Weights of a small mixture-of-experts language model, trained from scratch on English Wikipedia.
Experts: 512 SwiGLU neurons an expert, 1 pick a token, a softmax router.
Training: 1054M tokens, 8042 steps.
Below are experts of layer 4 (counted from 0) of a mixture-of-experts language model. Rows are named router (the router's row for the expert), gate (a neuron's input weights, with its number), up (a neuron's input weights, with its number) and show model dimensions 320-383. Each number is 128 + 24 x the weight over its row's rms, rounded and kept within 0 to 255.
After each expert's rows: "mostly gets" lists some tokens that are sent to it at least half of the time. This comes from a sample of Wikipedia text that the model never trained on.

# expert 13
router [120 168 107 105 141 144 135 176 167 157 137 103 130 104  97 146 170 132 105 134 133 107 127 133 120 121 143 134  81 105  91 148 131 112 104  87 141 119 100 132 107 171 104 125 102 151 157 111 131 147 153 117  98 105  88 157 128 133  94 128 167 141 147 134]
gate0 [125 121 111 133 121 117 159 104 192 178 124 117 156 124 151  98 121 113 149 118 139  62 149 134 118 115 126 141 151 150 113 106 106 108 148 136 136 111 109 116 141  88 126 142 109 150 146 156 122 160 121 168 103 137  71 130 168 143 136 157 135 174  78 119]
up0 [141 102 167 140 160 136  77 124 144 128 141 123 117  96 117 104 137 126 128 157  98 165 121 134 164 129 137 164 112 161 164 105 113 164 105 129  87 110 119 102 107 140 160 136 137  88 148 130  98 100 138 143 143 118 114  89 101 109 124 114 129 138 176 165]
gate1 [157  69 121 121 148 144  99 101 141 184  97 101 120  66 119 104 135 131 152  98 114 110 101  98 124 137 169 113 159 151  83 134 113 119 107 121 104 109 109 115 120 146 136 123 140 148 145 161 103 139 117 110 110 157 124 151 144 164 118 144 139 105 118 142]
up1 [135 110 119 105 130 107 124 128 132 135 142 161 160 114 148 112 100 137 150 128 139 115 138 110 129 125 116  98 160 151 150 118 114 109 129 129  95 123 141 103 111 107 134  88 117 130 145 124 131 166 118 142 104 158 129 131 112 108 135 139 144 131 121 137]
mostly gets: " sl", "58", "-b", " Phylum", "HL", " Elevation"

# expert 6
router [120 167 108 106 142 144 135 179 167 158 137 101 131 104  97 148 171 131 104 135 133 106 127 134 120 121 144 133  80 105  91 149 131 112 105  87 141 120 101 131 107 171 104 124 102 152 157 111 131 147 153 117  96 106  88 157 128 133  94 128 166 140 148 134]
gate0 [129 131 132 151 141 115 109 139 174 124 115 125  97 154 119 168  92 112 117 122 107 103 135 172  87 137 135 118 159  98 165 123 137 109 130 137 125 114 153 106 126 115 135 135 147 125 148 117 110 126 173 102 130 125 109 124 137 111 131 115 148 135 147  99]
up0 [112 100 140 102 102 118 115 137 130  85 141 155 129 132 158  85 136 161 118 109 172 132 139 165 146  90 129 130  91  99 130 172 137 126 122 148 167 180 147 138 110 115 138 141 131 147 125 153 180 127 139 109 113 175 118 117 103 112 125 151 149 145 151  78]
gate1 [123 138 164 143 107 157 119 131 132 126 107 120  80 142 144 142 149 158 129 113 169 111 119 108 159 152 148 117 143 141 152 110 129 137 200 101  96 112  93 163 112 124  94 154 126  96 134 131 153 120 126 102 148 114 135 159 133 153 140 114 165 160 112 135]
up1 [140 133 116 124 108 134 144 121 104 146 153 127 150 123 110 152  81 132 122 119 141 116 124 117 123 137 124 143 120 122 119 170 176 123 151 133 148 109 112 135  79 100 115  97  92 134 165  98 112 118 121 133 115  89 112 129 150 140 138 100 133 132  97  95]
mostly gets: " fl", " Height", " St", " Louis", " same", " Chart"

# expert 1
router [119 168 108 105 142 144 134 175 167 157 137 102 131 105  97 148 169 131 104 135 133 106 128 133 120 120 143 134  80 105  91 148 131 111 104  87 141 120 100 131 107 172 103 126 102 152 157 111 131 147 153 117  97 105  88 157 128 133  94 128 167 141 147 134]
gate0 [103 134 114 145 131 129 121 130 162 141 175  98 100 114 140 118 124 123  93 125  77  89 128 136 127 141 123 140 104 125 120 134  94 115  91 133 134 129 113 127 140 126 157 123 141 149 167 147 127 116 126 127 127 115 127 165 152 127 133 126 124  86 134 148]
up0 [121 125 137 119 112 135 126 131 115 146  80 128 176 110 112 152 127 135 105 126 121 129 115 140 113 121  72 144 149 106 128 109 143 157 130 146 115 149 177 155 141 151 119 132 160 112 137 148 106 151 146 147 132 112  91 116  82  97 156 158 153 101  63 132]
gate1 [164 168 125 117 149 168 144 118 154 172 127  87 138  73 126 193 102 105 122  79 133 110 138 100 128 131 110 141 145 138 126 109 105 164 163 145 114 113 118 146  98 150  79 117 130  74 100  96 154 133 135 116 149 147 124 147 159 164 105 105 102  95 166 141]
up1 [138 115 132 136 114 118 155 142 116 150 142 104 137 135 118 127 143 120 157 100 105 121 117 100 137 166 142 125 105 109 128 121  98 185  89  94 111 150 109 153 125 140 116 112 158 129 132 141 142 147 141 128 134 124  94 130  97 109 153 125 146 104 128 136]
mostly gets: " Ch", " those", " Chris", " Qu", " BC", " Q"

# expert 5
router [134 177 124 107 127 150 130 179 165 158 122 101 151  99 103 151 169 117 100 135 134 100 120 139 110 102 126 122  82  87  93 148 136 119 117  93 153 112 109 133 115 162 115 118 129 142 160 119 122 140 147 100  92 112  79 155 151 157 100 144 145 132 140 121]
gate0 [143 146 124 123 154  93  91 145 151 158 141  87 154 112 117 124  93 112 159 153 145 127 148 103 129 125 112 157 142 145 169 155 124  88 111 142 136 192 141  58 161 144 105 122 148 114 151 142 161 101 141 108  87 149  91 106 117 119 118 157  91 130 152 148]
up0 [121 141 125 136 144 147 145 114 132 116 175 124 102 125 123 113 113  84 127  99 153 151 105 128 112 128 133 144 163 150 120 126 103 159 124 145 126  94 138 151 156 116 137 160 122 116 132 151 161 140 137 147 122 121 149 150 123 158 131 111 107 141 140  92]
gate1 [130 116 111 132 144 117 113 147  86 125 142 139 138 113 124 161 134 135 133 130 133 136 133 128 148 139 182 107 142  89 144 126  85 120 106 125 120 114 109 144 164 139 103 153  77 104 159 156 123 127 153 128 106 141  95 108 127 152 144 205 149 102 112 105]
up1 [117 137 143 127 105 164 129 130 118 127 125 149 173  87 107 101 115 103  92 100 115 190  93 118 123 113 145  94 119 115 120 127 128 122 130 139  95 113  80 100 133 131 113  90 121 136 123 105 127  85 128 130 169  88 114 153 133 118 120 145 136 115 117 109]
mostly gets: " Jr", " Animalia", " Coordinates", " Ford", " Synonyms", ".,"

# expert 0
router [105 149 113 110 142 140 155 255 130 159 108 112 137 112 117 124 154 152 101 128 147 122 132 114 127 115 102 159 105 111 119 133 116 137 132  78 139 118 104 124 125 155 147  93 137 142 148 120 127 165 135 130 110 123  95 133 115 129  98 120 140 146 160 123]
gate0 [135 105 110 143 129 180 118  95 116 110 179 129  92 174 119  94 149 147 122 121 119 118 159 129 136 144 108 121  90  86 123 113 119 131 120 156 180 129 124 115 145 160 135  91 115 134 116 111 129 179 116 109 123 107 107 126 107 119 121  99 143 147 107 133]
up0 [146 109  95 127 104 142 129 133 121 114 152 166 100 161 129 108 126 133 121 121 106 134 111 125 114 207 137 114 110 113 126 101 131 140  90 158 111 148 150 123 122 112 144 131 111 103 147 118 112 132 125 144 130  85 139  76 114 137 112  93 136 124  87 159]
gate1 [174 172 174 112 154 157 137 156 153 137 137 114 136 129 113 130 137 142  96 100 153 130 132 154 163 115 112 158 121 116 133 117 118 135  92 191  99 135 127 111 141 136 147 109 137 171 123  85 110 128 116 114 117  98 121 131 145 115 132 113 110  90 132 132]
up1 [127 149 120 167 134 101 149 131 108 131  84 164 119 104 148 148 141  84 134  98 163 124  98 123 119 109 117 124 142 140 114  95 142 149  93 169  79 105 135 166 116  74 107 121 153 129  86 129 113 173 159 118 114 167 163 146 131 139 142 154 119 108 152  75]
mostly gets: " Al", " El", " Mar", " San", " Ar", " al"

# expert 14
router [125 153 124 130 169 130 149 176 160 161 119 127 145 117 113 122 148 128 104 109 152 138  83 101 136 112 141 141 113 117 106 136 126 101 124  98 136 129 103 110 102 144  95 101  92 145 145  94 133 145 139 156  98 115 101 143 132 149 119 115 133 149 165 121]
gate0 [125 145 121 137 146  81 107 144 131 145 140 109 156 112 144 115 151 172 116 135 121 110 117 145 107 104 111 128  88  81 118 155 153  99 116 139 135  89 130 118 147 122 137  61 121  94  85 113 135 143 137 120 143 133  91 138  91  90  99 171 102 115 166  86]
up0 [143 153 117 113  91 129 127 137 147 140 161 122 109 141  86 137 121 132 163 128 117 119 146 106  90 186 139 115 135 149 134 103 132 125 140 123 164 117  97 159 104 149 102 170 107 181 144 138 144 132 139 182 123  85 129 114 157 153 141 106 132 114 120 138]
gate1 [120  97 135 123 118 164 141 127 119 137 108 181  76 100 167 106 126 124 104 134 162 125 100 149 149 126 143 151 116 124 105 121  96 121 146 144 112 145 133 128 122 104 156 163 114  77 139 141 105 147 140  80 103 159  85 118 130 148  97 163 126 161  96 130]
up1 [ 87 119 115 147  50 109  89 131  97 129 128 136  85 116 141 115 176  95 115 157 145 149 144 134 125 146  94 120 116 124 103 162 145 145 142 157 122 169  95 144 126 134 147 135 139 114  93 120 126 135  97 127  96 167 128 120 116 158 183 135 117 111 176 159]
mostly gets: " had", " has", " have", " would", " became", " made"

# expert 12
router [119 167 108 105 142 144 135 178 167 158 138 102 131 105  97 147 170 131 104 135 133 107 128 134 120 120 143 134  81 105  92 148 132 112 104  86 141 120 101 132 107 172 104 125 102 152 157 111 131 147 153 117  97 105  88 157 128 133  94 128 167 141 147 134]
gate0 [ 99 121 153 147 156 152 159 112 148 127 125 197 175 177 124 155 155 108 104 135 123 177 126 128 102 126 144 119 118  87  96 126 100 150 160  85 108 139 134 120 157 110 144  63 156 150 114 157 155 132 143 113 105 153 105 158 144 126  90 166 147 151 147  70]
up0 [ 88 111  71 155 138  85 110 138 119 123 135 164 137  79 118  98 117 135 104 173 120 166 134 114 126 142  84 185 165 156 122 154 143 120 176 121 179 161  80 160 118 117 132 142 116  95 118 143 153 130 109 128 136 136 134 134 117 135 124 147 104 138  91 173]
gate1 [164 125 133 150 134 129 124 135 121 139 127 121 142 154  95 156 100 101  97 126 142 114  91 117 109 152 140 115 154 126 128 112 107 150 144 118 142 155 126 111 112 165  98 142 157 114 162 130 100 110 131 170  82 122 166 139  70 151 137  81 120 116 151 157]
up1 [112  93 131 112 113 141 132 135 131 178  89 136 126 138 143 167 111 171 133 107 139 140 127  97  86  83  96 154 116 120 172 100 124 139 142 157 142 119  97 120 107 141 165 108 109 145 110 119 137 132  95 125 153 203 123 115 118 132 145 139 176 106 136 137]
mostly gets: "/a", "-h", " Kitt", " ", " JPN", " ITA"

# expert 10
router [119 167 108 105 142 144 135 179 167 158 137 102 131 104  97 147 171 130 104 135 133 107 127 133 120 120 143 134  82 105  91 149 131 111 104  87 141 120 101 131 107 171 104 125 102 152 157 112 131 147 153 117  97 105  87 158 129 133  94 128 167 141 147 134]
gate0 [135 145 122 115 137 126 137 149 110 147  91 165 175 128 132 110 128 120 120 123 106 135 138  96 165 122 130 142 187 120  86  93 119 117 101 112 123 125 114 102 158 131 141 101  97 150 100 143 138 150 134 159 126  96 137 112 133 125  87 173  94 155 135 162]
up0 [124  78 109 139 128 139 105 134 129 145 107 201 149 116 154 107  85 115 131 119 113  90  81  88 133 146 139  78 115 105 158  92 109 140 139 120 125 119  67 108 118 120 103 122 111 118  87 133 116 110  85 110 143 118 111 121 143 148 105 112 162 126 136 118]
gate1 [156 160 132 113  98 109 139 119 136 139 119 114 149 115 129  98 126 148 149  82 125 126  97 107 114 129 144 135  76 180 140 124 150 127 155 104 126 130 150 102 112 135 168 112 109 111 112 134  95 116 126 150  94 147  98 155 131 140 124  96 145 125 126 141]
up1 [129  94 102 134 147 139 123 128  98 158 140 167 148 113 133 100 141  89  74  90 109 121 102 143  95  99 121 134 134 130 123 111 108 127 140 143  96 117  91 149 123 133 165 103 138 128 144 148 131 122 115 119 167 104 148 181 138 126 129 152 119 139  82 152]
mostly gets: " January", "18", " Mary", " February", " I", " You"

# expert 4
router [119 168 108 105 141 144 135 178 167 158 137 101 131 105  97 147 170 131 104 134 132 106 128 133 119 120 144 133  81 106  91 149 131 112 105  87 141 120 102 131 108 172 104 126 102 152 157 112 131 147 153 116  97 105  88 157 129 133  94 128 166 141 147 134]
gate0 [123 108 100 146 147 127 105 114 161 143 126  90 139 108 134 137 170 134  98 127 112 101 126 166  91 118 141 131 130 150 101 131  80 140 145  82 136 132 132 137 110 162  97 140 169 136  75 143 133 137 151 113 120 167 118 126 141 186  83 131 145 117 133 126]
up0 [165 108 165 117 170 111 137 131 127 121 106 152 156 114 160 130  68 128 158 144 129 105 102  92 119 180 170 154 116 120 133 144  87  67 182 156 138 157 144 158 140 130 145 113 107 135 117 114 106 106 148 197 150 145 116 148 128 104 134 136 129 120 128 167]
gate1 [109  90 110 138 114 102 121 121 143 132 110 134 131 106 120  96 149 130 176 154  92 152 115 140 134 124 167 115 106 110 137 143 122 174 127 126 183 132 134 116  74 125 133 132 188 104 146 143  82 134 113  74 127 142 151 129 120 115  95  98 102 124 128 143]
up1 [167 105 142 140 106 139 109 122 129 134 123 118 132 145 138 122 127 112 137 107 134 135 132 173 139 149  79 167 160 141 135 130 116 125 141 165 214 125 103 173  92  87 120 152 133 150 120 162 157 141 162  96  94 141 104 113  86 145 119 148 100 127  77 119]
mostly gets: "″N", "″W", ")", "),", "190", "82"

# expert 11
router [129 144 107  88 133 126 180 119 196 163 142  94 146 120 116 149 184 115 115 138 152  93 108  99 129 122 163 118  88 117 106 154 150 127 103  98 136 127 117 105 122 127 130  98 116 140 131 126 131 152 155 111 109 107 106 161 100 127 101 143 159 146 143 128]
gate0 [153 103 116 133 109 117  88 110 102 111 121 187 100 138 146 114 118 139 110 125 108 134 127 132 127 114 154 119 117 152 154 141  82 111 122 116 122 109 139 111 162 132  90 124 151 129 116 118 122  88  74 163 118 122 127 105 151 143 174 140 129  64 121  98]
up0 [103  85 156 105 134 102 117 120 161 185 138 116 101 141 177 126 145 126 115 139 115 117 147 103 126  70 139 156 134 156 139 121 105 144 129  90 116 156 122 130 133 155 131  80 148 130 141  91 140 124 113 122  93 137 114 125 180 108 127 177 132 135 124 150]
gate1 [127 106 130  86 122  96 144 108 156 126 117 111 153 132 118 114 149 154 130 138  90 107 170  88 107 114 140  94 167 123  91  87 104 167 116 115 129 146 142 136  97 149 146 101  99 147 114 118 111 164 142 141 147 127 134 116 114 131 174 121  77 124 129 107]
up1 [123  97 105 131 117 110 171 111 160 107 134 107 133 139 114 105 146 168 126 116  98 106 179 103 114 116 131  88 176 105  95  89 129 183 112 139 118 136 147 124 106 151 157 116 124 150 127 125  93 158 148 161 149 109 143 119 141 131 159 108  93 121 133 119]
mostly gets: ".\n\n", "\n\n", "==", "===", " |\n", "==\n"

# expert 3
router [119 167 108 105 141 143 135 180 166 157 138 101 131 105  97 149 171 131 104 134 132 107 127 133 119 120 144 133  81 106  91 149 132 113 104  87 141 120 101 131 107 171 106 126 102 152 157 112 131 146 153 116  96 106  88 157 128 132  94 128 166 141 147 134]
gate0 [129 130 109  98 128 152 142 147 112 132 124 166 175 102  82 135 148 126 133 119 165  88 143 120 158 129 125 149 142 126 135 156 141  94 119 110 126 139 153 132 133 127 153 137  91 157 156 150 129 159 105 138  65 144 135 136 117 117 192 136 130 142 191 106]
up0 [118 115 172 144  95 153 109 137  90 140 174 140 154 122 139 162 137 136 173 106 145 107  82 142 100 102 100 123 173 130 129 138 122 154 136 128 112 142 166 140 123 120  75 158 124 123 146 140 136 142 119  88  83 127  81 142 141 122 140 180 127 106 145 148]
gate1 [106 137 114 110 170 119 143 138 114 159  57 140 126  79 110 103 127 138 133  84 139 120 127 145 146 153 127 102 109  87 166 163 114 151 121 114 142 153 144 135 111 166 145 104 120 113  75 109 169 130 130 158  53 173 117 103  73 146 152  61 115 140 164 181]
up1 [ 84 115 152 138 122 145 163 114 126 127 122  61 136 138 119 148 124 151 162 119 137  99 128 107 172 126 189  91 149 111 160  92 124 101 103  84 146 125 106 113 149 118 149 130 124 122 116 126 131 178 137 133 131 111 141 140 107  94 178 122 158 146 183 135]
mostly gets: " Racing", "'", " Baseball", "\"", "197", " Sand"

# expert 7
router [120 167 108 105 142 144 135 178 166 157 137 102 132 104  97 148 170 132 105 136 132 107 128 134 120 120 144 133  81 105  91 148 133 112 104  86 141 120 101 132 107 172 103 125 102 152 157 111 131 147 153 117  97 106  88 156 128 133  94 127 166 141 147 134]
gate0 [163 116 183  90 144 111 186  95 129 128 138 163 157 122 117 120 174 115 125 139 150 143 112 153 132 126 148 102 111 141 129 130 127 111  69 149 168 114 136 177 117 112 135 155 122 173 109 110 101 115  85 114 134  98 110 148 139 111 137 147 130 129 137 151]
up0 [146  90 119 152 156 136 131 134 145 122 132 134 171 140 141  98 173 138 120 129 152 120 150 119 123  94 125 149 149 109 112 133 159 119 106 154 151 146 126 125  97  88 158 135 115  97 104 103 153 174 134 138 124 149 142 159 150 107  92 118  51 135 149 125]
gate1 [153 142 119  98 144 132 125 143 153 129  98 150 152 115 127 124 136  84 105 136 128 123 121 121 150 140 176 110 133 139 121  74 107 161 124 117 126 152 158 111 140 147 130 143 117 123 140 101 147 101 136 108  57 117 130 102 112 142 105 151 135  80  86 145]
up1 [105 109 100 117 106 113 154 129 125 101 100 128 168 146 139 123  65 122  73 113 157  92 138 135 139 134 137 131  94 116 135 120 133  92 147 139 121 138  73 121 152 126 155 109  93  93  92 134 143 118 153  91 121 132 131 134 117  95  63 121 184 161 158 134]
mostly gets: " because", " Saint", " Mount", " CN", " Ram", "Th"

# expert 9
router [119 160 114 108 167 129 156 255 154 166 134  98 141 106 107 128 148 154 118 130 118  86  85 102 122 134 135 143 108 101  93 164 104  88 121  83 135 112 113 161  99 192 127 113  97 162 143 110 135 162 142 137 116 111  85 138 118 136 106 118 152 144 150 125]
gate0 [121 118 131 138 133 150 153  91 129 146 101 107 142 120  55 119 155 114 109 108 147 152 158  91 139 102 129 121 144 132  98 122 152 131 126 108 139 105 155 125 161  97  84 125 135 146 117 145 107 136 173 135 145 159 134 120 161 149 158  94 128 164 120  75]
up0 [142 114 137 114 106 155 135 139 133 105 109 138 134 138 111 152 104 154 114 120 129 194 149 127 148 103 123 166 139 108 130 135 107 127 167 113 152 103 125 137 140 105 153 132  96 122 152 124 128 134 163 117 162 153 151 161 105 116 133 119 143 114 116  78]
gate1 [122  85 170 141 145 140  82 111 155 136 102 120 130 140 115 128 139 107 140  93 155 106  83  87 133 115 126 106 123 162 140 115  79 128 124 128 109 159 129 176  99 135 109 110 128 124  94 113  91 100 178 150 113 159 123 141 127 150 139 123  69 127 139 105]
up1 [124 145 132 126 126 135  84 134 131 150 124 132 127 106 140 133 136 104 128 183  81 161 151 150 126 157  84 124  94 140 155 154 104 138  64 103 153  78 138 125 176 127 158 163 123 164 161 106 126 140 122 118  97  83 117 155 127  74 104 103 129 130 139 149]
mostly gets: " New", " American", " other", " United", " new", " National"

# expert 8
router [119 168 108 105 141 144 135 175 167 158 137 102 131 105  98 147 169 132 104 136 133 106 127 134 120 120 144 133  82 106  92 149 131 112 105  87 141 120 100 132 107 172 104 125 102 151 157 112 131 148 153 116  96 106  88 157 128 133  93 127 167 141 147 133]
gate0 [140 153  90  79 178 121 119 110 192 120 138 121 141 101 130 117 141 108 150 130 127 168 103 120 138 156 128 147  99 151 144 157 160 161 103 140 146 144 158 137 127 169 139 129 124 122 122 137 111 170  89 127 141 152  99 163 115 125 134 151 139 147 147 163]
up0 [159 143 121 138 113  92 124 139 133 148 193  87 130  82 133 114 130 129 135 118 121 160 136 115 118  75 109 123 129 130 100 168  96 100 153 127 112 116  98 132 120 113 187 131 163  56  87 102 112 123 101  98 103 117 151 152 113 169 164 109 154 177  81 118]
gate1 [105 148 114 118 123 131 194 124 147 172 127 141  94  92 110 118 171 145 127 122 115 129 102 103 114 127 111 113 125 155  81 147 112 143 108 165 164  92  93 125  91 139 129 105 125 124 130 129 122 136 164 142 162 147 148 193 178 157 113 108 146  91 152 179]
up1 [140 113 129 146 142  97 120 135 147 126 118 133 145 135 116 121 112  95 126 104 100 107  84 164 135 163 138 157 151 137 110 154 120 147 131 134 119 125 146 130 148 121 133 138 160 126 147 132 128 128 134 155 123  97 128 112 139 139 152 142 164 152 134 131]
mostly gets: " —;", " tick", " QF", " regarding", "frac", "Cl"

# expert 15
router [119 144  89  98 161 142 141 253 158 163 142 114 134 108  94 108 157 143 120 110 116  90  69 131 130 130 145 151 120 125  92 132  94 110 124  97 142 122 109 120  94 196 125 125 108 155 154 132 155 127 157 143 105 129 101 133 117 146 122 122 131 146 162 125]
gate0 [175 115 119 164 122 128 177 133 123 151 155 139 119 145 162 128 122 106  98 158 107 139 151 126 115  93 114 158 156 151 126 163 146 161  56 145 154 148 156 116 165 119 154 122 147 117 152 119 113 102 112 124 125 160 130 137 146 120 115 157 114 110 123 138]
up0 [147 145 148 154 153 169 126 117 117  83 135  69 141 150 178 154 105 133 113 128 131 104 125 110 131  72 113 141 170 120 142 133 146  74 102 137 161 119 150 111 157  81 170 137 128 181  93 106 119 114  95  95 125 141 114 152 161 140 153  94 134 144 107 131]
gate1 [163 159 131 146 124 113 137 163  79 133 127 114 145 143  84 142 130 134 144 155 122 101 106 197 182 121 133 108 127 120 128 118 126 145 142  72 174 140 151 174 134 137 125 132 138 108 142  83 128 131 147 114 151 111  83 140 144 128 123 151 128 129 165 113]
up1 [ 99 161 113 122 118  92 143 119 109 134 134 128 121  57 160 127 119 106 100  89 128 130 113 115 128 133 118 165 126 121 114 144 130 157  85 175 120 130 115  96 118 121 136 173 111 142 114 115 134 117 161 135 137  99 164 116  99 125 130  97 135 157  88 138]
mostly gets: " University", " School", " League", " War", " House", " player"

# expert 2
router [119 168 108 105 143 144 135 177 168 157 138 102 132 104  98 148 170 132 105 135 133 107 128 133 120 121 143 134  80 105  92 149 132 112 105  86 141 119 101 130 107 172 104 125 102 152 156 111 131 147 153 116  96 105  87 157 128 133  94 128 167 140 146 134]
gate0 [131  86 116 110 138 173 151 118 160  89 121 132 132 119  96  93 130 116 101 140  73 165  88 139 134 190 161 154 135 145  90 108 104 172 144  98 139 122 107 120 122 127 138 159 162 113 113 157  98 104 104  71 181 113 115 139 172 123 144 122 166 129 151 120]
up0 [117  72  89 114 113 136 121 117 112 145 143 150 137 130 149 149  88  94  80  94  85 140 125 104 146 156 181 114 126 128 148 175 174 164 186 134 103 142 106 102 166 110 104  86 171 126 123 155 111  99 137 139 132 133 132 178 157 159 114 117 159 130 157 139]
gate1 [123 145 108 128 108 120 129 130 118 111 141 129 169 141  91 108 150 114  99 119 128  85  90 158 128 119 174 165 121  92 121 146 152 132 143 145 144 121 133 126 105 143 151 152 142 153 154 142 103 102 133 128 161  62 125  92 146 108 171 168 157 156 167 107]
up1 [137  89 116 146 128 128 106 107 166 165 118 153 103 164 120 111 139 119  97  81 119 139 145 128 116 102 101 174  84 139 124 107  91 144 139 118 139 120 153 138 177  85 112 120 160 156 140 107 125 135 113 105 114  89 152 122 136 150 131 112 131 124 121  96]
mostly gets: " well", " John", "112", " Michael", "95", "45"